From a checkpoint of a small mixture-of-experts model trained on Wikipedia.
Experts: 32 experts in each of 4 layers, 160 SwiGLU neurons an expert, 2 picks a token, a softmax router.
Training: a variant of SOAP for the experts, 277M tokens, 4230 steps.
Below are experts of layer 5 (counted from 0) of a mixture-of-experts language model. Rows are named router (the router's row for the expert), down (a neuron's output weights, with its number) and show model dimensions 352-383. Each number is 128 + 24 x the weight over its row's rms, rounded and kept within 0 to 255. Numbers have three digits each.
After each expert's rows: a language model's description of what the expert responds to. This comes from a sample of Wikipedia text that the model never trained on.

# expert 5
router:149092110061141111106120136099156096146183124122113098156112149156145111150142150091116121129134
down0:111144128102084120131094136134147086138114165121124153159126113118118157143119136123195135120119
down1:125129122150110136114144112149127153105116083123123122127133106097127151140123136149156115130146
down2:113098132120108146107156111142129138165100151129082097115133125118137129162116140123115115095130
down3:090132084085125148097144097121138134108169125152157135136127086152115143139159112175121085094134
down4:107141088124147118123159113124130160153142164126088133115103118101105119103145131092155166149134
down5:134117134051179122126109159137129114215115129138127103191112156179130154127126089109141134086107
down6:091119124111159084115132114120115107103145149117091126116116124127101128124120125058104154069148
down7:126174149106156129091132165129142106142136095078102151106112119130067111097090135149099139183127
down8:120116130120128125128135066121104146079116130141143083120108107103134142112148140133156091167136
down9:098116118139107132129164126118178125135098104126079146077119167086162147149148128149140121097112
down10:102099114133136125111096154112102194119146130121149110154140107111139115076119104122136110169118
It responds to: Clause-linking words and verbs. Relative and clause words like that, which, where, when, who, it, plus verb endings in narrative prose, e.g. chanting, admits.

# expert 16
router:139102095083155109086132115118153111128169128136106124152121105150131092138077135099122134135101
down0:120128131107121153144136130148136158135154124112133095084109116121137129108140143163117079102137
down1:122141113133109124115151156121133178121162140145074127143115130112092105151157134118147093126088
down2:092133130147089108114105129139181089175087125123127132191096154162160146141123145113115118139137
down3:130140136136150138156106092092106129134145153119165114119129156118120091158111097076128103151151
down4:150153134121116160154112122109118113086124118154097104116180105082126150119117150122152181144060
down5:118152187142137141114127101133104106156076116117133117119145151142101149133129131151086099153124
down6:143110142084133134129169162111118102180174169160147128090139117097093146118106101116144119155129
down7:132109134167114135145140168163131117087149131133136175105144101156120194123141148120138103146129
down8:100113130125164109121144135118102098133106165099153121162127110144164153107158093140117134101146
down9:122136123116138147091126145093140139141102129168152141119132130129143129159092095089142149145126
down10:137116136134132135125113094143192148135077099098100102087113112166143137142129116079118133097104
It responds to: Copular and auxiliary verbs. Verbs like was, is, has, been, would after a subject in prose, plus adverb endings like -ly, -ically.

# expert 10
router:195105122115141136132154139114148141113157110099109104155095107140140105136125149103143174190132
down0:133119140131155129090151129133127122134098124133153139102111132129106116147135156154150134128152
down1:162147133128118104129185130106141125134137125158122171135104155165135125094122128093112102128101
down2:117117132121085090104130123050151098126128101148121129176161103143104104165139151128125123091171
down3:092129138111133131159132092107136131142135084151135133146108136148131146077157130123088122109092
down4:135147179105141096094123113157124086107120092161130119132106106091122116146182091165099105098170
down5:156149121149137135146107124102157142096116122087127118105149123129092096189149136117140162139144
down6:172104132126143150164131164130123150122106143114168125106131137123138125108114143109143157119158
down7:135146122128131177128141143120134117106163136120159117109140142102122131172111122101144120112118
down8:124103097133081135139159105174112114085142127119151100123132082158146149137143145140139140123124
down9:152137105125131115111124165123131099145152109132125158121098124125106107148127115082153142109062
down10:174144084132148091111171181108118164119204114183119108110110132111185141118139161100144117154090
It responds to: Year-prefix number pieces. Leading three-digit pieces of years such as 201, 198, 195, plus digit chunks inside coordinates and codes.

# expert 17
router:123122123094142103100156116116173135175166099131104084170144094181152091145057142123117123135128
down0:133148106123177172129109115107143166110168133132158114125103128132126135112070140126114128117110
down1:112173134167127070132119148104133115131127135119117152098128141144145128097151138079109107130139
down2:147129117148140088214098144069191115157078104133092144150121101164119120141127098165146127128140
down3:111177120149168094121137104107140078164116093122148135177163121169124142172132168108159119143101
down4:133133138107175136094105101176172114125128118102090112177129140183149134102124084116132186159136
down5:117152124111156164123129139135114171136094167138137109138169163099115138113085143112121147125116
down6:198173157116135122116068153091148119132119123152170153147142154169104158121141119135138152106125
down7:072126113118098101160161131129164127080165137072103147146108119137120108125103148107185116143133
down8:137133145064092117107140164090107130111107097083133156074124141182119131099105152137141117123157
down9:184153105101172084097085176124138130115104112128142144124121138144121131159147130121148114172123
down10:125137151082130136130142121133128104098127100171151155114095121141109128155129085115110127137116
It responds to: Copula verbs and plural nouns. Forms of be (was, is, were, been, being) and common subject nouns like people, members, children, season, years.

# expert 6
router:144102065117112077109174132090121105165116091134109088151108122155151129124128142145119171126159
down0:079129107149162078157141142105111174124122148097117067144164129123113113090137176160132136108128
down1:143113140169100171132096144127116131134103107126120118141147150119122100085135128104175127101144
down2:142083122130173143135092136109129129125170096146102161167115140133122117140131131137148154132121
down3:077124119160161087059149164151100106160092150142147105150130118151131104130148177138119132108173
down4:173106108100084129115128161131125118125099161168115124175105115105155149140129146096117123125117
down5:106155114079128102072129108144118137122151114145116115112113128105138126125138156100121122099100
down6:138142109123118185119167107158128097102129144084144112117139135132148094114171095121132120112108
down7:098127118123085183133152145114120150128122116104118111111163154126133138133207106097115080116118
down8:109105107118149146154129171109113164166151117139141134137108113126154159121172094114123143138115
down9:115128124111161109173113082183129131117152120187140178125139137118134142125153134149158088122163
down10:110167139136144149130141144131047129158117133144134143168155086129122118123103129126116135124117
It responds to: Word-initial pieces, history. Words and first word pieces after the, in, a, to in political and military history, such as coup d'état, military, unrest.

# expert 20
router:188084124148124140110137108128140134124140104092105067135109113141161122155118143096162150168128
down0:140099161137096133095147101132164118125113142134112145112116117101168089097138117174111205200114
down1:141080141127148144128115137173070118146121126146154153100106125131139161108136073173165124141150
down2:077128126118159151128124135130143136119121139162122151105142113101142102130154149129138144162110
down3:113124132155070092138140117116095110106126097170135159124144123098121092135131119090157096095114
down4:150128147099121127098113143123100124104095130100119100086154127106155115121105125084123147169147
down5:128155123154134120132146106145120118069126120170134120115133151161151123170115146094112119115099
down6:130118152127125154139132116118100094110169124140130070149104129132086117084096112125111117130106
down7:166133131110124152097137115150103124114130099132162125146126137102143146126113116138152089133119
down8:171151076111137126130095108150108106124096144124140137149143153114125167085073140113133105160143
down9:121136152135129130126103146136160156136152113170123162125127115166151109099104116131056144137099
down10:069105133137159120073137132132105144127131115117102131099107149159127124139162184088113158116140
It responds to: Numbers in tables and stats. Digit groups in tables, scores, coordinates, dates and measurements, such as 000, 40, 219, and million.